Experts of a small language model: 13 layers, 2 picks a token.
Below are experts of layer 3 (counted from 0) of a mixture-of-experts language model. Rows are named gate (a neuron's input weights, with its number), up (a neuron's input weights, with its number) and show model dimensions 0-191. Each number is 500 + 40 x the weight over its row's rms, rounded and kept within 0 to 999. Numbers have three digits each.
Before each expert's rows: "comes after" lists some tokens at least twice as common just before its tokens as in all text. This comes from a sample of Wikipedia text that the model never trained on. Tokens count by the router's weight.

# expert 16
comes after: ".", "\n", ",", " |\n", ")", " is"
gate0:526423506532477437504526583516481478518565532573492448498497521464549506477489500503526455513472571450545493540523492481564504444468471513482530514449416460493481517490477484431507450460524457561511452517574539463522457538427457514486531497419491495548546513540528441461510520556458424496539494401538523546499414529504507521459470468534525531512511542480480478487437502508462498477493455531487535466470438478510455485507508455543531505509474410555508474487521522539515446457466487468447521435506536543502542475548553541502410484486529456534528479386582550486478450587424507418
up0:475471492558501493391510555484527467493497439471496556483521548511566519539470516500473461504477530486503422495488490445467445491475492507488418518585546508541551477530421504476509416473528562510477549457493404464499494585547550475517502515460512549520478465483456523486535527507536566493559579449476468489519520520494433529465484509511525438507524538530454458568454463479487584423531482493556471465560509592560540498487484472476524443503484451583480471478534536557446538489436548420481511449531538467463549545540464525481495491523538469530508474580555464534513513472474428554
gate1:457511467500550480574426462464467423502582460497525460463518538492551543464592473556499496541477462544529452538509535433486518517453495579548486460581568493542520513503491500464535496506486507491525534536478468446499413525452424500550554463488468477534406415517491467505460470506500457506513511471510494487537440502467460465564479500503481559467535468497564513475506500553489502415574490484562483538604532523514536441501518523507465453482523520490497616450527557554492559493502457527452499476490502506472539461498551489391437476512460567530537469458459479465486527433484486484
up1:556535458527496576569450456602497526536549471456412489538478461557450461461482514473459491531588444463518522468482490491474578570463511440503544559535524522497496565529436526490514454525464453464482464504484483583521496547467408503481500577499467477529440590526521463550482545525512532516523469477451489500547491449596526570476579518494503442580505484545527548528508494487553488466541542514532521535443465495465472554515526531464470490559469465485525527494425470538534485568466478516517510469518554497495534453506523504559436508538610480510541479521524537509489525498571483495
gate2:508480464533522461475479442538497510469447410479491491568494515444482534499494479514464471482543566475499496470452518498551491533447587406476495517535494548459468476525457507488465512446405455539482531545448493470546465542518470429486449518598476442535512447475537450432531502552503537496486452529495481540483476495481447466501519518448500530502466494569511510608534409521469441535468568464531531525519524525483585477525539512542500467546485535448453540455496500557429415485461477511518499502364558500518528509526452550437498551493532494411450469476484522464472469491479503459
up2:502473480496464506555438454533522565512508494573474507523535536515541523485515521480549504495458522525512472470484451442504542510495493510516453525503472548410465531526438477574398486584507459467536483450499479515463526497437510490509508485445420543487513450528537514523416387435620458513476551451474472559517554501504425512481533466426541505543539477489500497538520461443475437502524497522522502498496481548487481465446517489564520492435523476536476552517517415452538499460498504483509533405510482430532535484457498481469536511407603468555505486502515425564468477500510433537
gate3:494563512522466465515525554540515467408540418432512531491465471441501589466476485541463514471560492521558514517592497498466449437506492466477516484454485463541488448562489452486490540478516562546482540467381473508553476483566487415545425524544483489506483518523566516524500581508483467513506535479550493513492461547571467495441518491492502511535519499472493551500429482496481515462530413526608478532452533513593479528508458494459480488526504490539542538430494522522518475567514518498442496513508597469539519553513546541528529475478455439461427467493487491586470558474528445499
up3:583485468541514492449522465552479524410544487493526470507486519436539555467549526511446542524519520550581476469515486545454552521466483499506439525482502431507493507502491447517471477552451480497482548414497504504533485473512499566521431517526545500569475520513519502503499491450481483538533432543510531501496514541501441490425610469523551573492477556555500486485508557491494472554561428429525476504508405458533533540467494476559452561540511474526418539484427490535509470531566486481540552476556507497564484474538552612487456443495507535444480585504516535491527534461451510422
gate4:528471516549511576523428551486439465473515497512489458513483482511389470533547402543598589494499456541463482534478456522510485463485574489513522519493499531545493486451585432565504473535450510522458405500461516470475528483504420486516523435530480456539514414547577528492512559514471521528461486431522453480577505557502486527465506573455484498548497494528528475499547506496532532472491488464524569457506544531524512529553538550486485520501534499518484582512466509459441484541454471503547505482582564485436488550444467516526477521490535529491481506563510447464557485495584433437
up4:578494549492549461530475488499420494545485479559512489461441456477454493505509507485590577512479419520494493484604535512484470530482515445508549550514503561489470537549527458494558492501432481469451511558474559479520578506505445481529477488494481514542503408498583473515494507472483536542502488426522508501496492636503488486521503497509501555502490525591443508518534474527519473525498544453549539536500473434521536541430522588532504532497439530533498527578428485495477425533539458438534542475549439450463492493486400529507488532463481557430501472531552503553531489518500443530
gate5:502507483476453462512487501521488506448568541528452473496553527544493479502513501481507433497511538573492490539565454560568467483482532492473456506469507475523562497549538463468540505538455514460533470502470524454480473474614498433484483431602502516449542535491530514483471488434476462510505540562542464455520500416571520522470452514410435518558522457532598427480447441504542529523531563457466465540523520422546465501441563476503496469447516553460484492552523461594553478561461510547500461480468469497518565534506429517520479472552473611502488466494478509499517453546532521478
up5:466496484497529532543558422487574460528512418496488433516515534435523458516522495512535559504478495451476447528513465512411498598459530526562506476426492470509520503517532483483459465526508492545548566509520523522528506470529587453501515481445500490453508469517491470442499493502462536455482479549463509567452440513504528440461495505502596481534547478472534440558483464524496499540451501503501537490550514507494491491533455404497454496556524426377515480577505537449497512532583531512479500522541527567452480512477562490554491545426516453450481528467623527457462452467503463431
gate6:544545537495526498531429535446550497536484488473501483539550428469462512511458471565462486454560416406463534520508472467432484549458509463541518528446530473501537398530517476521511542474521495482493510479517529554496482489506475545606496570515560544516485575437560497567465490491415479554441513559477477508508430513504531538527540612504555457446545509550498558508491486495528496516535538528542492483562499575448562468460495558478509546464518488515420536485539555564505555498464451536526491473480541483575508483532549481496544493513511550478486541538476516500451416468475487573
up6:494461556429443542496499391539563516571496529483434534469433441490449492510454489505502442512514517556525589525488529506466502534450509566449476534519487496462485470501489513553493440467554535467515491549448524494483482502481460462482508456483508555497508391514521440474511513499474467542476562432523515529546466559464558481519536528494489552545399503536475412532498503482449513549485511464498539514550545516611492573457414501465552497488464505535559528529481458446512503516470502458513537428474548485491529405494527447475479577540433488554469499532425479515528535556540505490
gate7:531498475507505572502530487474474553534458483536486537500498457488432465559519552532504480484539498546408511536538494548500421600406542488479410463495495538481487518459500450548473552508510492533451466532483512390509528503489401531536460468483477529525503461512474518589492498520539429496427522505529522503539479518430488500579508475534460483540550453542477507463515509532525475437462532428535487454592472475469481525506442531502509537493568538467518590465502475548505452518485617530495474546510542409503505492533524532488460430413471456497520519446514508461517518499550491440
up7:431490555468520384537507539575445449446512438430546483415494532529530486498519541520520517437523512468504512509463552451486565537559521485494530477563506488468545516491543555504532488530463495473477480492545467521575474521525530466428438489489449542522561479529482471461468479565563539421469482512445485510482477480554455552489427461528468509433515482494525488499474541464473498537582530534498465523467546545517494499486480483471556436416391471472550421551521528520488475508469513465437476488465479586435552457500530566531526569519507564533504549490497505524517433551447488497
gate8:479543462516510576416534517466530567552485469541514480541505487509480551435500512477520525487511499449550487440458460488484522456491499628510491446436524526538456567544479475456466467462489517535495495520523489496447512436522492514476516507498545506480536454486460599463474512478574529484455516407566552513524482540506546517459485544498563536500468522532555439493491560531487513499496516471560472477476511487492493463521466472499512402449459467537532589536470505470553458449466497505492498449434577488532562391526563501512602541499440555576507532426519544495547532498530549547
up8:576587491429461447431556527564498547512467519464486504557541485509514469467527619473507525536513426483439476492527416498547549474467498532512504471516478501539459540510531517544517430474510523474441505508514511468464483530472481566444550419533501460521445554562541532530489515520458530520448499519451482520463506438552481443521541444545533417461438425450501472480448511468465484555472477577500521506508484567544604462535457473539537540453490452515485464528478455582497481480508520526434535501450507475523488495458511542434428466554541550455493540520494516509501531461535435521
gate9:435482454517542474533527499488474444468565521505491515514464560505479486447489457463534507426529463485474502483468479470433482520537502565510517489484469507482528477464418486482528506462503530457418497450592507510462517481436484489489473543499546561420580429529520527475474465462472521537533506482488479475465452568477504502528502538461513527517509491426510463501456503575516510545514488504564488504486453603497489573544483550538434480546499498426442518400520478377569444477566501506446524501459489483501526450487513471476547559426488522474504623495503549593549543511506509562
up9:567477557488484600509426491477500528473469494470472557490488523533507564446469498497476530494514511529493556501497494446513525504443486507531465489500539499569450591540513488494501563470514526419553534518519462457480458526452509514460473423430446528501498550489501486499512456550547469465487520537520521525487553552611500447568536489533485499478550529502495595450496463501440480468478545509478483433557565513541486495437537525460535541484551524520504508593548523556491521636450515524526506576515468456512463490451438589536575499562515493502435466515463528472553459439509527475
gate10:547457472474545514507469511439456545517566539508537543453381560485496501474547473494470469513492422556476465551532530505501540463417499507478478482471499486460530497487556502510481469446450494479590480461502548458543508465473485544489539506418494487550539573445464545480504454538480463469535553605543491551540546460526530468531502512461431493506426501416492433582479508490549450505410477562551499451487486512538529515477513541446520482461500478495399506450481474486500488550546449508468464507440535545565542485494514479520523471472439534566497551526443531514498542430537485573
up10:531547477500565433479506519461533571565514471517409523476529517474488469507438391506534506400520525513482492449450459464498498383477477531476499470460472531442510484542482565517458510491510479419583447500398458509495478449551537541526514543479492462551524539490521550428504459504484433472487481500540583472461500509497491428474459503457483564514483501515473512529427472518482568527470520486522473501467551487541479473544538485486411498533465472546480467482492411477468485479507519492458488490481472565523419576437513536540504507491552602485524532541565462551511453470522464483

# expert 20
comes after: " ", "1", "0", "2", " —;", "3"
gate0:469514471470490445500500421510561498522464511471492581523459497404430539552468497555503491501558526536441525540520496530503516504496568461417445516508550478474439519498503481498576434526523447511552509538540578540541535489521443508504462511569498511510484479526479486568497480520465451585452512554598487455481556555495440479508516501500421501534519467476498513429481550455420571444490521595523470481524567568551484553499444531494525556504483486548519507526460502511422548463466474508467508574512456455448501471511470481502544556497500427473494536555462513457496541513511413456
up0:540550500577510498472520439517518461485547522494499530497470555613528492459537518511544466520531442526522499533499478520554480492512509567501458532520478536475503483526578584504555542550476471505523547482482546529532503543486493505521425451512527486556545481508500540501456527511509443427514477517495538503523499463434470497466508530475382485518516456495527528460485524499486528460397511575580475531483495490582479479574490501425545555568474488421488454594415503593493530466443472504429482486492535468483517488499407454428515479526489445466457582510492497478516487497478457409
gate1:596459533472523496466489433493490529546420540469529543467562490547417492446481504554548451470517426503454495516544498507500397540471479503421450476502552600511483518473443497497477491470476550549526527449473567554581578486512453505455464465491509519496548547476600498468515526473457445468477478531477493494446511411537449465472562508572455507498548566489517519505444559488481512497480545511508389466546465485509533467543401561453469525440508485490497552544500474488492469473480468456519530482502544547480485501574568497555513481533483480517496542516476475460530489519543525542
up1:459514477507526511479478552527442501442448529499485549585460474455526464528536492461453506465434536497489557479434508504632536535549462505492471482565483443527515413511483487488524530535475508462516527540552481436447543547493577525550462498566478494467464478507522519443540533480473526535527516501536461488565423568588524496500440478438515596525415486493495501499547457447529514500493504472461537518509530445495447577448569522455525487562468553504551512478442511423495506489443503522505542544506449441563456540451499477522458473517551489471507490446569582469463507483499435492
gate2:467395556519513479521543525520530492507520446512485501469523486530473477554475499498556578530497468483442467489482475588494459561447503410471421482537504591560506516493465509460516445561463490502462550480542476503511479490517438511525546495459443524584509486453529554493547468524476493538483526448478419453514520403474443512483505431489547454553534477456568528483483521469429556546529464463489471456425489423460543586506552524485468487514497535433508457504452492546544488515517498432447484466482490526522420478543536461514494500544439538474499569486543480513508571489457525408
up2:569430487456515562463464516428525456524548501478458441535515473520497525481505492484465502529495539465465525476532562514544599521491508548450486537506451492454494508563450473510566517508597516513614487552549510412461436465504508562469535579507479493486506478446569482489459488486542392466430521516531486517480429522527529447469489474474519417523505506468502481443510522504530450430456491501455545518505556542545496439492503479486427497464530475461437486476505453475443463455490478505571522481524479541464482536580605441518502567478480454508537437491505435467471468542515516527
gate3:470511438498435515478466523499471491542518491575442542498475493560522497487477528541438460481519582516442456482486489471463516504530511417507547515453493514487524474495516479511473549501493486387489536493503532514519479448551389430466503481485454439513475452507485487518370507502419501537513514394545504549535490490510600449499433474552459555452522506525449517523556505493487521492540493508521515532479553500573507503469519486491509538444523443479556514519492534589530453543447569432435512488467483412524446437464484564526547430472537505533536480463522538541491507471416494474
up3:442497431483491483549474556491477485523562472510436503495489481475438573451492561513516522478454480479536499411492500473438549516545509497424483519460458438537500470483623431494482504516513535467508439525471475533497470491521442560509465527452529479482463519556521468533456532470508539481471474464547478498528482527484440599583501494553541538523439462501489507429479490448481532468414495546445508476448445556555529460460542494550505570539561518524492480474464527562463437533590529550458514502474450529581477474456487480473476448515479492505503422508425620477516505510519513494
gate4:513518566426471478524540517417466504491513464598428506542509481498496585488478500488509525475517504498584488554557466574550493476541519428512513523501470472480550490491453486525468517509482489449460517470466564572497462484433515497480544510524480519431525522552438545498547580484517502588437515483513497479528557510504501555462549531535480476586477434495489480519425513481471507546429560562620520574557505452555511454508511475486439531475520475512483510476553473520402577526511502500480494501545556495492481546438474463425521500495494448469502523466502526398465506486526565457
up4:498483491445517445503521532444439508483447505512483457486515484459490513518549427509498486490485556439482424568550523500452513476514516519513565504512595466552565437400512456457543488516498519465442443491500514472470433471463521521502493522513406500528514539459506550484513520417514502526538495492449537460474525499475470528481502566584532494496491446576503534546542512477511524385538518476519443475440507479442448468463514474514453489519447552478483477485563461484530475525571536475549524519522426549544525522414567445488484465550495536516617517492525522478430498417491567450
gate5:504504523575538546515434461486470455510446461584446488550476478402501537527545405514443525408534485542460488541508503433493554538536504431492425492520529495476514579548448467522545495445522468463513507506474462520504479481464514507472481452504480536532470555481510534510563527557498510493506533550542479506504564470511513483441531437402470478496569430537561511489490448532468516514497524416513494545518485465504521467469539511534532452579434523525496507462490522565496585476487556544496509564542408459432480507535547510467556449499480512433533447441439500471466469457483491562
up5:467434473519521445556480545539467464512548488507431501509546492483485519486496489518489517586462454504452559473471542512473530534584531474527455502440592549498518461438520529513462487516487441495472440514496531508527517517512560534425466545547462543502511473498495491506470450577488516490460492551554454605497504507510477548518559494508523464432448529632469531502517423451476499534508468407483461477484460418455529465544499515445531503539459450420546565469516521515503463499540523488486409566428552518482526582526495446542532548485454455496471511429562526477503490473512472470
gate6:487464481538522496518499498461508532499540465463519431477512532518515493506422526443634454423525525489552457521552555496496453521492496487462546519533532558509472457478348543559554515567510513541478473524496401496484520457499483542454535508518519508517501491494455458500517493532467526480553504432524479580492510486412493569458514427497521478531514466568528509445463528582539478531483514495528500451460429561459460576536453444484501490483528459515516503537495480481502511486482501472518546496495571508484420461418509514492527569425482428533538489498545547576495478523526528403
up6:508520563481478512498502445510508467458516497492546536533448480465479537521539522463461491564494504443530535529511497514565498513557538535472459431430569497536544567460501590547475477422399506582576536504451532429553486507494460435517466556515526465460532491474598521489517490466562462522507482573471539521509516491579465462465514561552501485534459489474526472546529519500421500524469562470523518534528503431541503433534430499533525475504511516481467464462482556427417503501499419597488546445514512502467555552565469462524487479513492490483508585570486513479509546561479489489
gate7:405524518536584472491528487445513419508527553487495487519523537513507465514513458514456466524425509531461545482500467530511512458516503462530513489483523482498526504414451489495563538440481564544413480452452515590536528483489495482516559395505480493516518518466516495520515502467535505491467500487548477480500449557480450500537493470539511438461484449469503450485483572562427408509456512461530532488528469557479605481483489524497519519546446520460486537506424457530519498510502459532500448484554425555520586522514504405482571498504407455509500612520421476572495493440471489496
up7:492472462490498554531513518513569566548488560507459485528516572455484513431445453561524554572497504493399444518568495488510456574481508510491573442477543494524474497501497590534495514476552472482471517472469483490515543521541462468466511595514485382477564533465491479511491578537512534512493536484482548493491483560481471458469497542593465547488471555478558424539543607449495527512542498451528501495501500465479499521499473464515544468502513447550496524497501445555457563486544509453552556437487528521457579484470483526444454497504520507462547505443511490575430550449428524507
gate8:514499498562552534523505474480528487502514546538504510544533536481449511527462521485463508473476473402559509507472477503425530472535516530494464538472566469452479497552492485478468400558502548432510517478466477490432538473463495548563519520523543488457464557502541611586456481508408523504475547488496483526502463456511528547500495605497510515482490531498507518433507507449509479544465502459452565534466566493489561581526476570477510530538537469447440490502523498510588552489600480542478543448581510549496513473516521488558513480526400478448430459527513500499412443551521553513
up8:493425551451466528530507513411458530502515594507487494520550459501562483551478453573509527487554430502565563484539550463484571542525503442393507451485503541500496535503463532497503541465487487436394600531493481496542506555501480468490461537475445465481466504498458472523521471561549454553483493500543426524456454537494490501597497494538466454453572516470509564507512569441460469548446524524476516542520528494473476465491549426543499527509494499438533515483492489552398450534545531471543529524427481542509488541502464423484463463540505517476514483500530475511492462441535432517
gate9:460512514501410418499527476473486547458437507439520523492512505524521510566518541489516528499492491520477506531476466543493509534448568481538475501454476434514516483533487479471489469479563467475465465427440482431484418537523521484487539566492518575447532491475539439517507441536436465451470550556495501551389505490578537536588544534520503479486494536495526488515493560459434476536551481473469527459508467521531443484451478529559501556474470553535501512440525533579465471491471438466475566496610403559577550484487478444496439531446513504494481471441498446504463457536439486516
up9:495506421477476558591499490502492520480514596469517471502475471463458423429501545465530499529542479552531502464493532500543467453499519556477550535508436527484546504412507501547497471559477484460493469546453543486506411501469466476559443439499548465472395471508483369480500506436506523547520480547516492488516455572456468585522449493439466526456469519442495525482538458530534497522450507497436510438518542472559510451495545451481431429514498449511492484462473457464532476539516491488380461471501476495506476478462511460575487433549527552491534452494487448502514452560504484469
gate10:529526535510455442518484463502413496517470594514561481486504500499458437537482555564443482503540499471481543530486433513407492444522439481549440455479501486501489536523480491492464507492370520626553505550536543480556471511526457482449484498536484513457545499503540474427473453471492467447590486517496537554479577480461470520554469547518448491489537459446516514485516539490533510501490462491519492521575569545531505527465530424533502534492421456544482552527476484449528534481552532515498471409497540466498514494514508563569431503546470579479527443481540485541472490468430490544
up10:510482484493512529439531529544522495499449540504479478542500484452418579480449525471482491498501465477446477430462526511537478481505490451549547514439475462500546562527523473501572519510547584487493566502472575576481429524576515558432574415469522550521527540480495552507538552522536521554511507518528493490445485579510502529515497564524541587566589527470495494527488499491566483550509422511504462541529450465498543452524466416483478549476508530546517464544475514470467469530491501459484514454503523504468510469476512538415479465587551432566551529556539555522488567475433498550

# expert 13
comes after: " |", "|", ":", " in", ",", ";"
gate0:491468491506517501525519475477554461447462483509463471536495475559469497507451467456469500514462550546497515428555480519497471499583495464375454411469462493477485537410499547521455477501510526530521455522540560524487476427548432531453601562472476563548467524490525512495450485493404489400469559482479522453453487511469480485564491416595511492559474560504542568532545536552531537479528509582441474524477543466483470484465512452508515488492457551529506435443432568487489525550508531479552445591505517492480464484499556534517548467528526538484477518511530548520498505503495530476
up0:545459499505507472504504537547514538484491491484468459442457506568495524470514569447592477494518510545488519526512520546432492527500501480575495457426437562424558458506403538488484551501560450454493489550586495478509524458529404463474536530497406493517490441522527507489468437531526487513552566545540545512454495420517521407494538507472497380512521459536480454553537471589460477468480572481469451501502521460494544488499551469468504508479529509520514485471477469502510503520509516531510423505473451448434520441475457482465510515483538581480533487566567449506517579551477521460
gate1:563477469518504490509538509450483511514424484487498546459463476503498437488511413534504480457498488521470535525579465478582483459509467446489535471480539544479456487469474531557487468522505526517487507536479442477550564444473529523471548496548528511508438520556498471510541477521499527460531512456465500484458437452537517469447413389510518455484532473525499449501530500497454524427556424543472483458508554456493512533534508551468493535545513425495487417480492514533553488471568488510496478445525488543442411537444458529462535541517448549556552559530511483512499380459520619404
up1:540437524528403501476574491562432513525501513490580491492499512465499481537474483495618506542464501502433534476459420501487436486562470496523528511449526548490485460481523475581528477491438442503464467532447500596493487492480507573494477521482480499464502497524442539438429579494528555507491494493551489465454479463493482535532447441480521491562533520524517510454424483458452518434501466481588502512533521460588521486475494446544540500501477550482578424440531518522544494565582480423472470551501512578487481524482532459506488510503535504533495501511454531409488472504444503586
gate2:532464540476556562445485527486445560500559448464468410481521484428453448580564518499478571546487509515499475457557488500559490524481574527419462481511551463479413488500550505506458485519506456558513483532496552415543489511536491487490476532577466447549540549502548599506474495463482521535488484470528524479472514472532561544525495488525437465648566453524494534522468472459513500536437501448530567483510513477461494532473535508547505530524490448429438485513523536504497423528568530558535490535488458455463470486521438564527556530476459568470488476501489497489537438511495489518
up2:547538524513415498468531485457474460529466453521522477508436503434452513493520512467471461459448512507478506534513444516471443490449457469500573523507514478469481473515553476565503497564476552538538512423440483537510523570495495432489446490566500521509460470478491528549519547504533463489464550449446494575518496536548572556558493536490574536543460508485501458478504567511523513539536482443454492541469599529477520482515469501469495478416556465497509394524420570528539594448472554450578420509558486495578505473495520499425464487498540520501537493483433554543526533555468517462
gate3:535529505490472447495495402476488437545524501450477506467515471471410532551491466479514528436486559479480492507480469450407450550414470545407509487491500440480466531504531511411496480523431530479562525449434500528514534541530503481495542533556509530473435458507489559556455436480462541453488519457476479536558530514566464553493502450493486436534621535518481488494569504437589463457514559445515536563581487473482528536476507594508454537492507513553476488533539499487459476511549502559536520507524503413550511536537527518502511500524474459504475511524500551552497458474567481542
up3:437514460478507502462565474466481455431511501512581468515456514449546466518512523534526507580512458433504548563492494510488490444479515449492483486453456537466567479486477491488486520506527512464481450546508513466531466434494444499475558502519469470509524492514455513493520577441495457528459436530507505513441523394448465444530538551489596575434469518543557450475462524562490477480493552549522521411555476543537412469467477502479570500453512552489492524398506479396488547478485471475507493540465493565521408491526493515488444538517505487528505515518554430530613517521466487458
gate4:550473545498551505533485523470499495504475469496455490472507510428577556540476458475502543470533510573488517463504481448483563561531471479506526457419565535454536441560460530528469451472425532511484534491464495413557578543529538508511552488477487542482507558596548529471446463568502492423514565403533495488499500440455460422424480480499509475455465476521481516458523523454536499477533490531470493531479506470462564582470440501551488501501496457478532482515518476537508446447580556468575441490498517615494529461539500463574481480531444470532524486589533521529463496527480492495
up4:500580442447494534469485528554495482455453480517543462519464519492541450548443461485539493542492484505486485562526435493529486539527487520531521478528424474522521488487544484486448577470531561469427445491505514565479504545610534490485503462407474460487506520545516442487553504527488453488470481472568536576498502540471491458460516534467520555564526545450489469436464422499490489486440509486518504516565499508516458554501495499432599507531522472537514472518497442551518457447499512527420481439395443543525471540498557508458470451507511537499531607510556502585484515463521516400
gate5:474533472511452578557561442515609455547561483521465423547530465513501476467502449486479548482434534508562471519452456466525531515565577522573456478449506465506497490468527547470493493403458502481519481487478507528464522467555465557530463541584508561481460548484467473512539537484434475486513515407473544435457544471529495479501471470449490535535500530503509420475537517482505539523474440510498480468478502465541509510479462502572516446455387535544518482457408416444484537544443519474530535542457541484459463542472535426511537565454490491511496568491559503548502511504506531504
up5:469500616556511494526388468496493469461434543488460510479484546471461435520427444490500521500500550501463536530542526523506528515448532507465531510587536462552567481543472469493555466568515527566449521499513485525527525542471482532497439440479441447499534483497475535462457512463500487553463460510558464533491546464545537438485560471505513509458467475426453493456488539498525462459507490526483537514517482569494446478570469482467450566531510458516446442508502472495576477438476509519475481489473537575526450376473483569523588493559541513440431471488521451479522440521426499495
gate6:513513544502490476466489550416476473528498494533504431508520545439475562538489472450519479414449485533485489495572527566425570518511487519474485474459509529439484429548491505548502535427506545482527481486465554470487480525467464576462543539421410491464492548481551540468456431447516472471520545518455469509507472426482506479491534497478462452487492461594486503425490517594488442480524548512520488622514497551520500490570481539542543469467526553411462499493527520479498499465475532488616484494481495465512550480514469482468559504508502478532469587478492478610505550507487459472
up6:490426521557461479467449492488474456500460538513473515493484544500554519556455485494439446452525419470494524483519480533457540410542482430545441472486511517521528462520571505519416487489513450477552479549558509448451473525455445550534518487483527556513527527498506531574488444544543499457553573402513611471468465442456515454542507521459413538464443490547546507485439505464543473469483539516554477489450465443513505518511512469536530511494501472522474489531457525438508561524485493426581429487530516467523574515474434443493470534514565502509484484509475441510487420410507469480
gate7:515543513528510536427512474516491449429472482525499505462439479538513481593535466458521572490505483457472434479480529492462551503457594501439467532478500589488450520512420465444491519537513486448489438551457515509504565560531476534547459487467520510505484509538541553559449537483452503475538495470493583511520424523552516476477554533439484468460470522468504500537435507506478450469474489561493511550556559456542534466484522543469507509565499492501472578588512491442490449476477423506492508500489471500620555524472472488476539564507516518433533590562481506497570446419542527470
up7:478508502443418522504490527475519523474559500453491499557510515501565481527496483449485456465497497421555517469571501506465478555512455661525474508465507588491468530464414524465453499504424504441466474525418465486504450514518476471553539468505484498488503541524513473520512555464534535483433541477432467461436447509520460476480559508501516556514423522506443488474520522505467490491557519469476505558539480501523548508488493516462512479528542472448496360588502518454454507423446513515471525507511571509514522438475454475542466486491596556559500537544518564466503481514475575540
gate8:518445503442511505434539515483525513510437456484582444555509467473460527472524515503535513499536458462533507502480534432430401518470539467527550511535476513489447535440487464470477569461475505520481476616505546553456526531469496455469468475563493510584503554545477531498529515450525507451455496511543462520519551469474510501427508389486520501439544443528498484566476546437620538487518521541536558507529483452393503539492520492582510492511428500523533533483538448458434532437465539496517518466529524552460431492548518467469480528512537546471520489491499483525543524522541499593
up8:508503526578528549497451462537471562512452444426420614492540486491482464486508506549489492488483430485499481484456463578503566566470493579474531576474533449497490511484540476492486444524560527440517551482519483489508494507508482535499490545510493507531533438446518568549499560490495500517515462509484537559446488478524456526505481509512524421429545580510505480447465516469534521543533522515437533470473527531522428501545405486457440455482474477506519499508441436503505524501562443414502518524449490426581473465473498532546467564434542488577430535476532491459511450484454456579
gate9:460560441422544575463438573526513466451516540486493493495500519503541469531481485495526400465449518541447520557462504470481458488530489488495465482515475496494504479441541591449492472486506553466464531553472564467557517496471445483495487425504443525502487471440504536452559536507473475513447487457544490487466507503500472502481491504574535521511594461516548424480455422481514483539517563472507512490510493509552509451524470499534527459490569557537478505479585474442563525457492464549471475520496409512557553379389471421500452505524525460484419491508454517510538511450439471493
up9:513551453503476456509515424525551464478537518489472519451533518551480518496491523587486449476517440473507518510561521465555456483476456517537488467526522452512582517484492490446547529470504490459491446513499491476558468521526443475445446512516513473499517511520586545484439569537472450489395463502528510516515496404540478533487477495552563519446502478444445520432579477515488500547564497438466432487563476502490513491458473493458560510512478542453498526537432610541508452486437493560433521500475542536454514467471601518521484516424592452413460519511437461540476475527526518535
gate10:527535494552494508533550522567582486467520487488489486441522537523475512496502437494492513506565542470489476470481416443439490532499519536507536548490508487498455502534497544538471435537482484465447629519528558478541484430492513513595511530415495465464471462502513480485508560470512478483489577500457566501518497429454427384459555529504538547531452490544458448464514514498499383491509472496478515524494470535490458478520451478550480544526499451424473505460445517468562567438527603494557548432512496503517484521510529581512420526552447516524502517522556503542533460455514506499
up10:495463561404468498498521496453420558548552563498486451465495488512545454451479542431567581426528442577496495500495452538509486529487540519497495505502507517514422461532431514502435538520528495558573447483496497500470446471440473496440503526486535501559561472540540490530540474455547461513478542515457508445500451524542514528544539454543530444455496459518490584526501551496506518443519571474467470488509549486399505505533525559496545495513500522440514517565448579461487495539532492498475524521471522426534516512503397558471531543521463418448539513486475450486510444565563513549